{"num_hidden_layers": 12, "hidden_size": 768, "n_experts": 64, "experts_per_token": 4, "d_expert": 80, "d_shared_expert": 512, "hidden_act": "swiglu", "moe_layers": [1, 2, 3, 4, 5, 6, 7, 8, 9, 10, 11], "router_score": "softmax", "normalize_top_k": true, "routed_scale": 2.0, "balance_loss": 0.00818, "balance_bias": false, "init_std_router": 0.0212, "lr_router": 0.000254, "vocab_size": 8192, "norm": "rmsnorm", "norm_eps": 1e-06, "tie_word_embeddings": "early", "optimizer": "adamw", "learning_rate": 0.000757, "beta1": 0.9, "beta2": 0.95, "max_grad_norm": 1.0, "batch_tokens": [131072, 262144, 524288], "max_seq_len": 512, "train_tokens": 1158000000, "max_steps": 4341, "dataset": "wikipedia_en"}
Below are experts of layer 2 (counted from 0) of a mixture-of-experts language model. Rows are named router (the router's row for the expert), gate (a neuron's input weights, with its number), up (a neuron's input weights, with its number) and show model dimensions 640-703. Each number is 500 + 40 x the weight over its row's rms, rounded and kept within 0 to 999. Numbers have three digits each.
After each expert's rows: a language model's description of what the expert responds to. This comes from a sample of Wikipedia text that the model never trained on.

# expert 55
router:529478467514582459514496513500511490489514505614549479501457522578458432475508487470468459497530468465526413496429572458516586496496440529480533523478496538543494401461520537487476515549478513
gate0:522429503528475496450499474520454530620553490498449499426526541501498499514494543477459440452455493526465473488500516509446527510492488489546527478525377475478499499515492451490517437468509491
up0:483497460582486421453461430493477507577532511496457528506522513470506551456513462454478484479499523548573493477566485465483523498422468494522516468454408521551529490517512571480558391441553464
gate1:509543444467450467525417488549520501395433529525442532538561530520558538508538627478546496553524469482452504537423573540481399498516514517541460591589527450523479494507550466457427510443460561
up1:517457432444461455429494515496422554501513608517494532580486495550486556491517506533479517570497515470537497495496528486542456524546535422535538570448460488533491458528502495411481598526571502
gate2:507515489508458473461467452523491522558429490535534464497478495441589504496577478466603488526481479544441530473545540472543546540518495494598458385493467502513476545474464461520467493428496492
up2:527541585513564603493541510497516481482477469482493516474512506576531497503496417438464480498537455566529449438512505545533516533500485467518462521486515510542434507497541498511477557492475498
gate3:527532476492578543482487473481455587463562550519505528540562496546469496528483477500489542471563493452529525448498453483518549450456506561455432508502549528534508546514505501446499474476577488
up3:434516541518498499574492515516484451504504429460534523539526554540536512523479462525521478490419550491481514465546523474513482476489453543495519447509560451486483471391483441566434463484484506
gate4:475493504467491544538465464535491469517529511480513466412543554485493448456534505472437514509552504457509465521606489507497486470505513462483487458519562592477451531482429521509441527501466495
up4:522458565460484429533456478487554475510536478495481511460492571571458502475532556515521545562494565451498479534481642426486510562523485574482499484501528511565542469433528495587449522469433538
gate5:498477467543517532474498501479425506550491493495469561554509545523464486556486484476544512516505541483490493460479546491522528574513559555405509399460559520512597585516499453519593488472509519
up5:548502460472487470509554522517452469530458501491496505534528470522505523514478506530475497484520526489486500545584526522488477450504440372541579517496405502525495411498508493472535516503482558
gate6:581491524545480458602505507484492560389567567524495501486448561483447518470529493496499517467495447538437541449558476534490599456489491470503509478448415464453494424489499448456502526563496502
up6:549560538449493523506433504488491488539535502533512475501483558497435423424473527562565482476456458565545434475450514430490510483512391494518455499477471560510478521507579450415513505488457426
Description: Finite verbs and auxiliaries after a subject, like was, is, were, had, been, earned, went, reported.

# expert 22
router:482575545458512514510473529488454507454505477499472493641512448523528540500449544459477530529440537485464541407550473488543483423548518566494610483494491486476513528497503560494449471566546514
gate0:456496518528482548490456489516490505482467507385499470500493517529418511557474512514517493533498494492550530569510469519515528528495512428506431498469564488537570570465548498442440469483475530
up0:490417526554454410487528426566485449476538497531473500431521576531480444526515522513501488487511503467486451542425506472512538465541503480472492452466421534502545481492423525490541481494492485
gate1:544444499450456566495492518470493392487545507547471485546525489575469487391529558502461490443562517537460500529438501528471401481472468451508521621518432497485458478522526524454477538543540491
up1:573523623523545467478505463570438500444521442513481474516520487470529493506532447450493473516476545500554519499438567499487490486500633497455524418438552491493569474581510540533506467576518554
gate2:509516521531476551537521553502479564445473487491510472476474496489514508539547473517486500506447475545560452485518482468541471567466502560458520445433534504488554576376459426554457474504583504
up2:545590526514574513477459435531507539540515461471543508473462589379507489486428544502427502555511462465560484549535541512460499537474472582512490531542578452518559490486539501484483491466524482
gate3:475505403500540534489471474577538521544497538569497548558464510396412503468474514543526453517490442593533430516497500528488562528431474473448503469558482439546451544515547550468427517461479507
up3:542495562452407495557489567503438534542568556503468518430520498536553505525447446501551465526468512484571501562479392521418478520458517587448465531486522571474580445526493458549528507547514480
gate4:493513472463465451513533452455524503452499457440539544525445581505574508467568575455491464498535412537477486451508481581509451515471530520505594522566463494474466598495502459438485515472476451
up4:552484522547564505497482395495398504539494472436568519520521466421566424462445469494575439460553521463433556524528451545517471485496496485486508518507492514541484518502471465508497455513539478
gate5:468567450494517521512587517526485555486497545420500471518488483523430471448484566528500485607533415564544491491412486514475527509442468473480549554504489443541447524505534542480463455505582564
up5:492634560509617535583488514539481470549501481516476535522498474495540543528511539553448491447548447566497485530508463492484491495470489553553495478558468506477494552535476494584512491523537536
gate6:549473554445496478488525512469468482530559461546484504543534536486453542493549543427507576465458443485524476537480531507520489519460497470535519507549473528548486503517518532457521478431489439
up6:497475503567500469486544552523490443507498391491524411429496475443457529570472457516510505581464460493543496433539492474428518500428490453453518501567524488455509563454470496552477473489455513
Description: Hyphens beginning bulleted list lines, and short letter pieces inside names or Greek script (p, ps, ph, n), often in taxonomy pages.

# expert 43
router:531499540499572527504523500487554512517548506497507450526497527455509537501537512436548479554518407509571473494470531473530520483466464512470480582501452486504503470529507519369470536464601474
gate0:510488557443484521514512512510533445512522538509557536479544537497487502505558608547546531464537488519555535519533464477488504503489482519498461524530490485509494502478503483514475490504484542
up0:480595512430471538515516520518526463520560436468572512514509489505450473429547410452435472452495430473485431523494533502490516551437495521524515471464490490495472578471489474482505550528564483
gate1:451434509539472416459444477531484512498434563461504518548529517528516559498490553516503507510525495517564480461550443455481534478471584501500472470528535470523471489520426461474518489546481532
up1:530568485475487553556477534518488449512510484451500554509523454523503492531532451543544490489464527460467567532455469496525482504526477479540523509414429459488491466531533500496453497505546448
gate2:450442544480490480488428539528455516480561521560503528479472513460499483445491537478487561404535441481412539448502526492450474553481537527594539483465452541505472546641478454484469429500486472
up2:522486482578530480509471520498466540557512450519489422474496486485539450556518405419502445521489567567604533443497520484499540576441486532550470461506483482450433507487517470520534502437551394
gate3:518491454487567509474480465458557561501486443502461455507543484470546498540540493450496469525467512460542514477499487513428531505488502545527540475476532496524496520472504503488418499440491554
up3:380550474577459523490499496512485606515484572505534502577460511495506443472470586487499535522516500488466562541501453530604466511533566535510525495537502592486556491521494494494491517537542489
gate4:501535488483559424382500486494513511441459526468417458534491476467443480497501507466510524471471475546423407397535462479504477572488509540450463554468481507511552576520540575440441486498436543
up4:468458484470502537506516496450568535432515483508512481469524557525491507573514609515489561458508598544496527520441492502507506546527554502550513510520504486443457500505436475570523499472494476
gate5:563493449556492459494515465444463466463535507419498498503532545510455438498579462543457592556564488512546467504478514526525483498496465454582541520521482468599441557536572423479445529499529511
up5:519538500424515454475497469506443474560498559486484460468409524496451540458495518526454538482457469507527561446484501530486530531521526507476582518482505493542465449492477438535429530463484468
gate6:524486565563514564531516481526533527524486517485517390559512546497559448494463518491498451493505562439541502516470519517434479504517466536449537522501548533570476563510558517494595508542416516
up6:482468540452528516477511502518541490445554468493476414539439524504570498423492549536466466476511469460504457478489496523452504499559500454531505544442559519480507478462508531521528572559466506
Description: Articles and quantity words before nouns, mostly the, a, an, plus several, various, eight, three, other.

# expert 29
router:501524520471534497504490550545447457440509558514534502512438462508487480584483534536514469446574519484586465465525537463503473484483511451565562535469513433532521499476500508517461494513456535
gate0:534577460533455521574494528447478493503534453533518480521526617505485407488466570504524522519489472494466527509463459580524520565498496471475475411512473483522482518522493467536472442550533521
up0:525436469503555505540478488479537525486479500524616484490510488515482533491571439458488464473524565500490456516512564464514522525481469516492514564507495497458537477471523477501535528458506466
gate1:520510488466556583625471538515461559483494537513570588486499473510551494490516478529488499484502470531533536536507509537481536549442503462540618519542472429477538451489483546503458544451472460
up1:532488547473492492517508498442497581502502521530581534462414542459523414575477530501438547483531498556522510503530476548475514456519561414432496542479535503492463524492465481475518481533543445
gate2:542582473461506598540528453521449551512478417484561515493460534485486525432479484531426539530493431459497500525408471481493479521475520509484501515487472445460444557459572479497410473490515445
up2:480565606532468487457541440503547485441506492493506475478473465465493521559482403506530527471578531527487519502477470495508490489488474473524533556441533540507471511462500531468526443464534495
gate3:551484473473435490509506567524512547522529525559548463562540503627428488495503532522587424520504538454490487480438536501537509467468464500499501453461513487503524558500465497548462531440528446
up3:456483445480424500473485474483486578512495466499507549466535473531523493508494511508486544435511526533576546496469544502476491433480499552478503459545550525481486530415515553505499528448520486
gate4:481510453472479446458496511482460493506530473496514469502550509498503542563434532451542432511537486549444485482485483523538470564557418479534526507505494463537504503520539481482480531512495523
up4:504501425445537474449489435518526448509414555517471542516463472555532540599499516506545444501478527482503475525469504501523466511451488563500529628425550452568485467455530487468457579508438537
gate5:529522464523495509455485528470485459514474537479458461541488540512563476515545596567499523482513442419541525519505479435559499495535527485528567492591515473492502556465526471498523477497428521
up5:519449517485494523461523470492576471505470491468526464510513546475503487419539505517433481484456563459481554419479576461522470543507468505536562505520504545545440459477538480484437470499522452
gate6:453492561489512500613584532450448472489477477583565472516501514485495504498479524427515512499490539523484561526476526555543493555515448538520480462487509503517535532527446527512493529453468487
up6:526478450474429431527506481486547523506500502522539511465537517485519517455572544504442477492490490510500460538477462515444514400483570498520567538507487498464466480461600479563508472579545476
Description: Name pieces after O' or initials in election tables, plus infobox words like Preceded, Coordinates, Party, Incumbent, died, known.

# expert 9
router:478492476465440434483494516392437472476533465437543506508557523554532535500514515494460533557483554490515548510494473453452448596519488528519505517454418516496533510524580471482484537540513519
gate0:502596517503469507442504436486453435429540545553515495444466505489435572405510509531468492533544444451540462479522535471473400508610539501506469461512489499480490526464532509483503535529534480
up0:483440460459474486451446536449533528507485500429471444426433508427415541484462538490557535558489567577473453543489498416496418476546441481490462516419491487469515530535516453564443452463410512
gate1:552458561477537581538574464469490520465539540520531430527595532488507460497473563541456489510469501502541540469475517511470482522559511530510473459463452504518521506489476475556471412533546451
up1:504508513491517490525445526502404483411496454449491555469468476505494506427465467504520494484430511463476498461497448489510474509441509453456459527521470501563502521545550537483529463550422510
gate2:532512470512447410515558473527553543489425496530599558484535454446472567477447533493525467511549508418488442468499490491451519532564513500530591467553545461473485425447576462536477506462485546
up2:456475509528500476497494495553507495554475469508596433554503521472538509456492550547490429458478456526551514497537463529444567519521557534539548504442510531463550461487476421498481460489516453
gate3:483540480525532437475570492539498495436485497493402590474560544505459508539467582487485513537510434508444476479494494516505476477535472518491482530498569450464452477478517493497504455528449472
up3:544517404532489488476455485610469515432505520424544447532575564513440478521530540560509467431526501567508483541478506517495514497554521512529505575495487427485460483457589477532428568472480539
gate4:499504453492534479523531519513510518509533480509501494462495509470455527523489504560492504490536524547479537470499483499521513497465505524510486476608516471452454520536513493527551578557486557
up4:491462483565547471463517484452486530556498500607518482467548511490545530501450514459445447503435542524528561507483488503484517526594549538448481538461498518511509480429513564493574505565545434
gate5:514505498564537606590464461574474453518493529462513485544420375498498579472541480487519515544474490456543463531532415534600490481525502457466529552540459500436484501466478528482525455570480467
up5:508425503538450447500465542590477518524486525577493423497532467520490558531486474559479490583530518496512539449505508508538509529519466496523455464448538475456469539468523479488501550501477418
gate6:506499509478420544577432583523466479429571486437543490523528444565553460493453531497510559516500531480463554476457430503543461490455422452513494517483517502455492514472488441502431507470515499
up6:442565548501488477453536515458526520530434561528526496503501559460468462482547481516533475532575498527488463452491534525463516505502492556537514478496460467541530572512467431540569488598503464
Description: Word pieces right after a hyphen (fastest-growing, brownish-grey), suffixes like ful or ised, numbers, and table separator dashes and pipes.

# expert 61
router:496496508471554569473529521479471455465523497568566529511444487519552502493506457488498494517453484517528516398488540469487563516481482541542453495453539513484570426464469491521477534459532466
gate0:482514513523536482431537472492469490435511527525494463489452493494441497569479525498469608482576464488483503522468490510484482552455550466477517515456403542554477564559489504496587456525465475
up0:548515505495566515526519563481435467503476496600517587492492531450483522517544518594518451500557526525439506489520523545539523521535451535499526519525440545437563504525464529564480454435547521
gate1:492526499505493452484432397522514516438545512491489516471455547521529537506497473464511536547492543472531490491509534464536529480514555458473509440509464453544450473504478538501548502475537542
up1:445519515514509548443449457504535539536454455475555458545482525551529460488474468496429419493594532506483600444488511488557545501509525516541441560491558500533493431508562432565476500532574500
gate2:561453480543495540550472435535438480483475508607464587563550465525564497578475502453580519489451488480495447540526532493456451432467487576440402533446475520543496485441437453491573469456464434
up2:459535532436411478490521560500551515587534553524486482486552496490523449491508536521468532513496513519455585540444498450500500452472476496516520436522410476547434489592514501497480525503492481
gate3:492474504497445542464454475540535429498448375503522458483532477558456456579501561491489486485499498511556418509519469534515442552535522490530489563518544509506460544501496444563467570490551542
up3:515429468410443483513535483548557435485514580514586466480514475512497492502520601472505410545543554514516523521506444511488477550534505497494471474516477542590529464552518446556530470490504561
gate4:455440479554523470551471546469464458468443526474504443519497482482515511536483448517564463526413499500478489494470500486533479464433496531466520565495484545522541479545568473544507530522563500
up4:490457578515583515451494569491400405497426494452485492514504544477463473514448512488570523492484546512483464454464542493526443498564480501424550476504507603528510547491535491478498459457513525
gate5:439503548534568498458455517530505516512541519535474510515491468499526500591522468501512568501532506533499437504567484482579518478582481549509443527523515442545481477499481494521537519536525502
up5:508536440522475443537502444525501454497440463470539508471492519507461500537625549520468478502532471509523502505472485566459527485546495518502486492537519487519345424464486519584453471504460503
gate6:480548450483449423490429485497485568468548517525566453514506486555502503547490539492494432527465518576467578578501589529566514398518522496495502490465542468527528494514447497544607500522562507
up6:486521460567500582475553484505564422473518523405460477394554491494509480561526477467549515465489511458462513496577506502515552443588547480483476462505465459540551485495538509530530521528488519
Description: Biography words about schooling and profession: University, School, educ-ated, students, writer, and occupation suffixes like violini-st.

# expert 5
router:486543423435462482448490486528517439442510523547596559538454501524521531420493496565460434518474552461465512496491473440513513519537431488490452488581530532539539514528412539485526496523530447
gate0:465430465501408470542493484525569484484519456518506469471533503503497401518492499465487485500395525519528500417557481540513459480474525477497574516506501496404481495487503454513540483549480500
up0:576524448532489518527532470519485506513499478496476463539568505532449477498478463561466475450521539468540562545492498529534482558501488467431515513468495494577509486446527505505506528516518499
gate1:483491482512514463488500459482455493512522516461592491497486462489511513460542466416494418451514551534494543554471469483534472549489501559529522482582482537484498473469468527515545468492503521
up1:534494497537533554573477464520536520525466539550539527472530500517456458524553543454503413483521481514430433518479435479518488494521509518475490474506436442538479514501480472451460513486502462
gate2:507503515549472500480479496521494507472435525476547422526544570473512489507513522480455477532563511550494549473515570540503460521490541420389484545479480562449542515505475580547540501461497544
up2:474555516459510425587501573464544499484473539527462518446495602516604466488487505498485588504520444503512440498558422518465459417495498452535423553563397499506481578482500471512511487497551559
gate3:477476540497471514511546497579576556471479508463532537492436532478476556464508469451482532515565471490526500552553498487468516482450516510496465484476565561490516485465453445434498501379454402
up3:490496472487466565509485529452471554514483455452506520498483520507448548500470524580487483459527481510491519515589533529515501480532480554584515530555430473481537542496499561491543478451455497
gate4:519546394483454531576431472497507543556409536479508506540491469440510546479523435497490491547488541482498485462448467453460480466483468576492534484470490543515525518443476476492486479552509525
up4:512461419394466459518494480462465606467440570523488494518460514490566438499505439531535455512501494534482491506542509469491516448492496526531515439467494460446502471465558568514493478488498519
gate5:460423492422552522522555478458511517484462486467579523526567495474469455464466516458494454543545403492474507463512518504601451531519530462602518526442533537526445501475525531469459522536534521
up5:517508531502442508534532499555525464536489540512420474526501434480504436484539571475531505506462508473485558442520503543478584457526641482510467439503451530491422501465576446485463560542502398
gate6:556547456540492470551544518419497512560458516415562496424477551464505445549551510512528460504543529515525507552474552478512527497490439492458483531574592459507514568554472527491533427574558479
up6:581512483463598551567486568502548515551413477517525529444538458578476551523501541511551452496508519520456525514414470474494501554509406468462497484513536462495497505531538485521496490547547491
Description: Leading hyphens in infobox and stat lists, en dashes in scores, and verbs like were, is after census percentages or place names.

# expert 15
router:547533567511458445446443554483530490474509557498539502395509519417463430548576479462468517573546532513513475440506513440481461486530589524490440473504516482449398503520476462474528518593441417
gate0:466534465438430507582525475474487567543577516489442494427566479507540518595535597512438495519493476484499541552532536532482598452502501502514506475497419471453571465509545496486509546545502524
up0:521535462486449412564452464526492549554473521484475465424532538457466419513477457481493550485532524413514523520486478535458601552484539519486489524588457495510485440513486414543533488505551544
gate1:427550567486459430546544521518435493475503496550510471516512536521527443465494475452512553466454517530468463547543461521474493513474525599462470522474430501446502441530499472433515497491498526
up1:495539496537431441532508474542503519408531506494531470503493406471455550511387557508473526463535508456532501516548521508504487517509436533473565536579544509556476476450529476486369444529506520
gate2:470476462496528416466542457464490533506591457467474473506517526497535511540491460461482443519561502458485538500499504489569465545458584518470510502530513523547490510481550530498434532483458577
up2:488555531510441522502499484525505511544522507468473475499411474471544542408431457435499516527409509444488533473488480526480478562513487572526523450513539515494477531436472487429478528603567535
gate3:547512502478490554538536499534508436492512468482427446414533535463539492546469545421481504477525524546434498512493473525438489477456565534516565517534540513469515524482418497485481505518443558
up3:478414446453490480447548461544547549476523530526462474567522606496499504481491487514501482486456463554509445448628541525512521518596490547501501490522478517520491493473429540500478476429541512
gate4:430467457532540532508501495496563497505479429476483504487527520491501485499556472490530486521497545483511586494442454512465431526469477501466558500515535518550503550489535496476480568567518463
up4:493422465461511398469541529489496488480462500521484523477517559510452486638557423490514455507557538440485491439473533469510506514492438475497527508478453500495445425519485436481522585453425545
gate5:499495542457417502506484531526551525498474518478520442521459451494492466532543507489560517460511482477496557562513560500568443475520504482532464515463589520451501563412492484538548550511427532
up5:483543425415431512544494483502465536532484485516492511489513535455522479506544481549518535518437476475516472470454484530486465498467415540482529547442470431481500461513533498509470470433424469
gate6:447502521504497537496467485458522552492515448487467484479535543465468536540531449514498527466507530497477538490494508484504505472402470493456481471528507545496491516629509481542456505539516480
up6:468495551553508514469415530505487530515526501491472499492497531497505469482490435473493466555493459394576528499494538559495524460506530506493449507467443526462445518530499532514503531541462472
Description: The e in i.e., line breaks ending list or table rows, decimal digits in tables, and quantifiers such as any, some, many, one.

# expert 56
router:510477403498499494585451479436505448488450450542582500506472552481436525525477423540460496536421555535492502576540542555480386534515527488438467505472471472467540481453473492539494461491487523
gate0:569454475493484526512570597531487555455512509495525465544586413473517508435471433458463528491468447495549477513500525430537510474545540476501457453430406473532529506500485524477483565501494552
up0:489509524609481482480472531533502533484440497521450489503440448533561521514502536472510438484438476419488440513522438444487515486495542550503512525463530498478489529490513550520463457437478443
gate1:507456476524518437524487513487455472569474475525511494485506536494444473444503468470493552496545501545496498548505539446470496559496533478463458569571493553489488446553532437502594486457502468
up1:485497533495607507544447468467473515510480512506486503573476568522444567494543480466497557562545573516459496521463456470500449512535518531472456592489524490458506482609492535513544477439522513
gate2:506553442540453553418539417491490460500547453546479545538532554475535515418433463509449470539501471441538526505510493532476454527524586480476503482501498583521529515523455506487521496534587462
up2:467479471482545564451503452442447508468548464490458522544518527570482462414501488478526457542471524482552518570456549461527545507533527497424568550484475556514569462519555538451437563427535536
gate3:467509549520516503516499576572482519555548457446524497464526561573499510459534511492482451556471443472441445517541504489561495465522486513441559518492545496511452529536482434538502496481474534
up3:490518544603515479493468476505527559507526433528543519512523597635511452464501472462523465495528449557468479516471590506499510541559542513477487519535503483500517489504529499564444552477441561
gate4:480580489513558559622530513502552520482572388487604490499500572450503489478456533493523489526485513473470515506515553496544446518485494490466480501536548565469499503546461513436394580484528536
up4:532437457546503499402470532584436555483490504497461465441497467576539506498550463444577474480524524475485465457453517484514454597480539524563577495558423450458471449470625434503532411450485430
gate5:520519540472465466502421531521482568514468439525457458517523566517587515535586510397496486538522478544484515490445501488571514532520457467489484471454509472460488519524410504541494499502520481
up5:508514560536505489479533503485465538517572489525508486511483457504481525521474471544586512443570519581536467552497461442414535551454513503504537468452464519549515537495476518449547433587434532
gate6:551473489477510502526487486527444449526497505515490454505439444424496455500498449528590529500505499518501484478503539571519503459436521459533502535406468522479574457489495506504490518574459455
up6:474545532538453518525557507544525448535506419453562449471535508505582437450545498437523507482531546530420502580514529474482504513522513511449457552484513529498532487528490585527461528468492500
Description: Inner or closing pieces of longer words and names, such as al in Environmental, ear in Research, che in Saskatchewan, tar.

# expert 20
router:491461537491502543511488473450517565453523455605486494501480480535502505525528502540464525464540466478538491485477561533547519578522507564562506494395464510470524427526507549462477458503555509
gate0:582440466525521539450566490502470509432557490463498434461517528509495537552495535522472533559489512421474566436477489495537507496461530508488522553533458362560565515446516520462495436537531496
up0:529527510523444530526511539515510430561581518467427516465532535543563418515502512539483475502503518492489514551576498529483466515507465530500464469474496540507455519540526537514509546545486560
gate1:553586509474510428517531496546567475497440420536512512499497544497556507483507480526447520517552487502528503568509551426486577506554481470499528535470514550506504447543501499478560498508441450
up1:571458505501567457517501469459498513511543518504473500400498559515523527497533469518430521462517541480580520506532517483495474499535443504488454541559436528547481477489519506576550546495466509
gate2:473552543518507548484499503521467539356562543539464531487506481531506491469537520545533466497473479530434520530474521530528450481465466467488468433514520474533500455446542524525465492442568550
up2:458489452422457505548528476486474523499506527479499530463541449514492515475461516526541475533545458574500456501526423533425459543467486455603492440546473485527453468551554494505511511521488483
gate3:547486429527466440497454431457543495455456433557454495512415462457541538505458514458492555520497488561482473563519535477476395549523534465449528474528517564451428509439436532454482503539527459
up3:497472512476459448508491444528471534575517527421521565554456541497455504514511512482564526542491472576541525537531463515448423527502470530482509429465477458538534522474474445510478455566390524
gate4:547467477471553505589478574540486480505500472417519445459526510555490560523494527465517533568571494496476534519438504451532524487493446444489529479540425441403505545511554551491564427514533525
up4:508520520546495523522504547528561510566562438457549537475570487489564575519540451530498450482522396487467486499412512530463608493460451506552461548524517474488515490477505447518606525520503446
gate5:524562531510459531571503505469461511528522442453622469501510476539521519486498498534491516545579486473533521547508519510509477502574500441486551515564472442505528469484513471546528472512428621
up5:480447526486566514516530512469425442548471529511571453479512492503451560453517556465537474445528557569467573492410538494481515505528552515522504424477492444494466472450533514510489511567455527
gate6:556503502527439482448469502508501537602483572530538511455537504501549481470502503458563455487509486456578514550448491620512496525544549526414582531523546556506415476469524469510486532565496541
up6:454508535509487570459462585563538476457421459440558479519501544484551376467473442477479493526523462533519473532591507548545485537550410518518528515558525504538463499528497530514413541480472558
Description: Time and count nouns such as years, year, weeks, number, million, century, plus hyphens and mid-word fragments inside names.

# expert 34
router:517537489480559467441505458472562503414504514468507565524454536522474436480506530513507386453503519498495519481541526520484523517509513450489543539560561517530509458468547516442502464511493527
gate0:559457484476451506449490535432523505440491468517494453463491548506556481593453504540516526434511439517424486501473473491461539485512511497529521517496451528524448480525510507469468531455433449
up0:478496514478494460541539508513514489478399503483555465452497514551532519578413492525503559539491450493485473547497504440442532433497519499534540438549490485517515435501471474479452517501442488
gate1:470495478452500526466470479500470413479507468609454378481520525537483513548516492458532492444535510522450548534412513526480561467527516565466510463516496511548518471443461435442572536544487489
up1:454508446476460504434481483448504465472527378535449505462485534555501464568508491489428529515409440500502513544510500511499477484520540493529550490540443535419526562435487427533507487574503530
gate2:502619541500466447441477557501407515511522430546547463474478526455499544479471527487534439526475532508495529491478513549494518505511521457518390507505410569462585479564582449482460482475483525
up2:475494462563553573551503586515531507464539463501499527501515454517520508479465501516523420505523480468536507415465547557560477517449469521540443506490489506496512434469527506469468473458455459
gate3:445494550484496469493513509483461552487489500506526479494560489499474442532452529520556518455388434562568501468467472501536549531482462453502479570551523495490600494488449498464456469513544517
up3:463489486463474506509493532544556456515545530560506472458467534491515537509460490517466483523474562501528494512484536519454500465523505487505515521503478508497547461470491429499521436530472495
gate4:433477480522421551488464600513477573463504499469517521503472494526592528535534455470568478492544497582515439526543542519540526547472534445486533538514487442462503556466514466560453515525456540
up4:487592504462539491463486458539538454505501468431437462454489509537489458479460494525466530471519447485455513508517517512443506515521562553486522455526548518500535561555501475443454576439498507
gate5:527488456463562509473499460475509505511522442488504486541466458480510434506501477530541439580581558521450499501450573546481445516487544573522443605480510538582440536458535501454461539494479498
up5:505455525496563493523523463435486488507464462497469595547552533486491504452479517502495469465438509509518531551536531484420598534469494523444483616507461500522436425525540466433568497475498423
gate6:475511539470596503501499499511439490451477441484510558481470548518471483572506497576450580473499445573494535537497441493475533495529505559457485469495473483467497468602453496530529412512579541
up6:411494504479584512563489544575515494556549503509553481560513479524426472489555479554438524531520493512504538384533544501540496536447491542418447381531588510500390525500453578530471541431549562
Description: Prepositions starting place or time phrases, mostly in, also at, on, during, until, when, as in played in Major League Soccer.

# expert 59
router:526528535558498504488544497493501534509570517508467516482462544538462550474503429496487445470490460442455551551482490553516473540446477512460508577568498527459453480427542530540444501475563495
gate0:511522456545493459540492513491431453560536523523409437503513459485501461453489481521483522496526507511523527496430505524444551440487507537537529511503436479499500538462506550469630462516497494
up0:485445534484521448454506487486565498598441544532508508509491497490467532471504513516455461582531472520477420402594512447470523461525496458464518433494477525478417483562469490477470536511455530
gate1:440504505513547441591523521585463508613497520459493545512513397512477508468516479514530533501465476576499528459455555517507560507452445584526479542535496450469557474479508457528478408450527501
up1:517480466452580486478535462473546444468444511521563454473483593451541527519525496579565446541497464410492441484442521505471479471514512502568494545524499481456493496481507464522478459482490483
gate2:578436509502525592388536420521505540479425545548527528500458493503459481464479476482530483525381506521449522489501459535500520479525494507457515428516474423530474503592527549432425509504502382
up2:540540510490507515505523548493487490409434438506484558542429459480488505481489514436513488524460515498577530531485547499529446496504477507548464494491474459474546524491507454501520449510433517
gate3:450584480452499565567506497553514490497456592526513478477529564519461510525566506483474530500550491472439450518487487509477503498479480506529459481433479495445477558417504516511513531534459544
up3:460518491538427505458491551552524517473497447538478454478512576473498562521474454434511542497493531472472488535559503486507479458546478493516506478533519522438493516538468497471466542490469490
gate4:464529535498485503408511524541453524451528512474466448540514460448556496486557495529477484467419487469520519432541436471503502592491552476450507553495431514584532461504516477534428471498507566
up4:500514424540540475465449517500461487409501489503480465476488545522426514558508470484586488542466451492534525459559486520498426518509509452536479512511461496499509466483523461503510484541526555
gate5:505483475488447477409499577509477485505498505398493510535542452510508529513491537457538531517433546516506522494497529479564506465548488537431498486428612474599481571489486455527481496480496522
up5:543524451525487455510466496494523432523471568446437462530544503517505497448449494460577580476382489590468509500559517445556466517522475531455440511504503519470436487469492475516494492468522508
gate6:507571542462472488468478534457500551464472536556471436517474531473432423479459499432456519514577475499527482544497554532509438484481451475456470493580539560424500600497537547453458455538504527
up6:491406549488556460460455557484485499479522484498521559493580431530539496487470468503417458473480527513488461547487530509496476429549517562446524439557478461459524495489517499502483480465549468
Description: Occupation and music nouns like band, singer, actor, medalist, guitar, and mid-word pieces like co-olin-g, bi-pl-ane.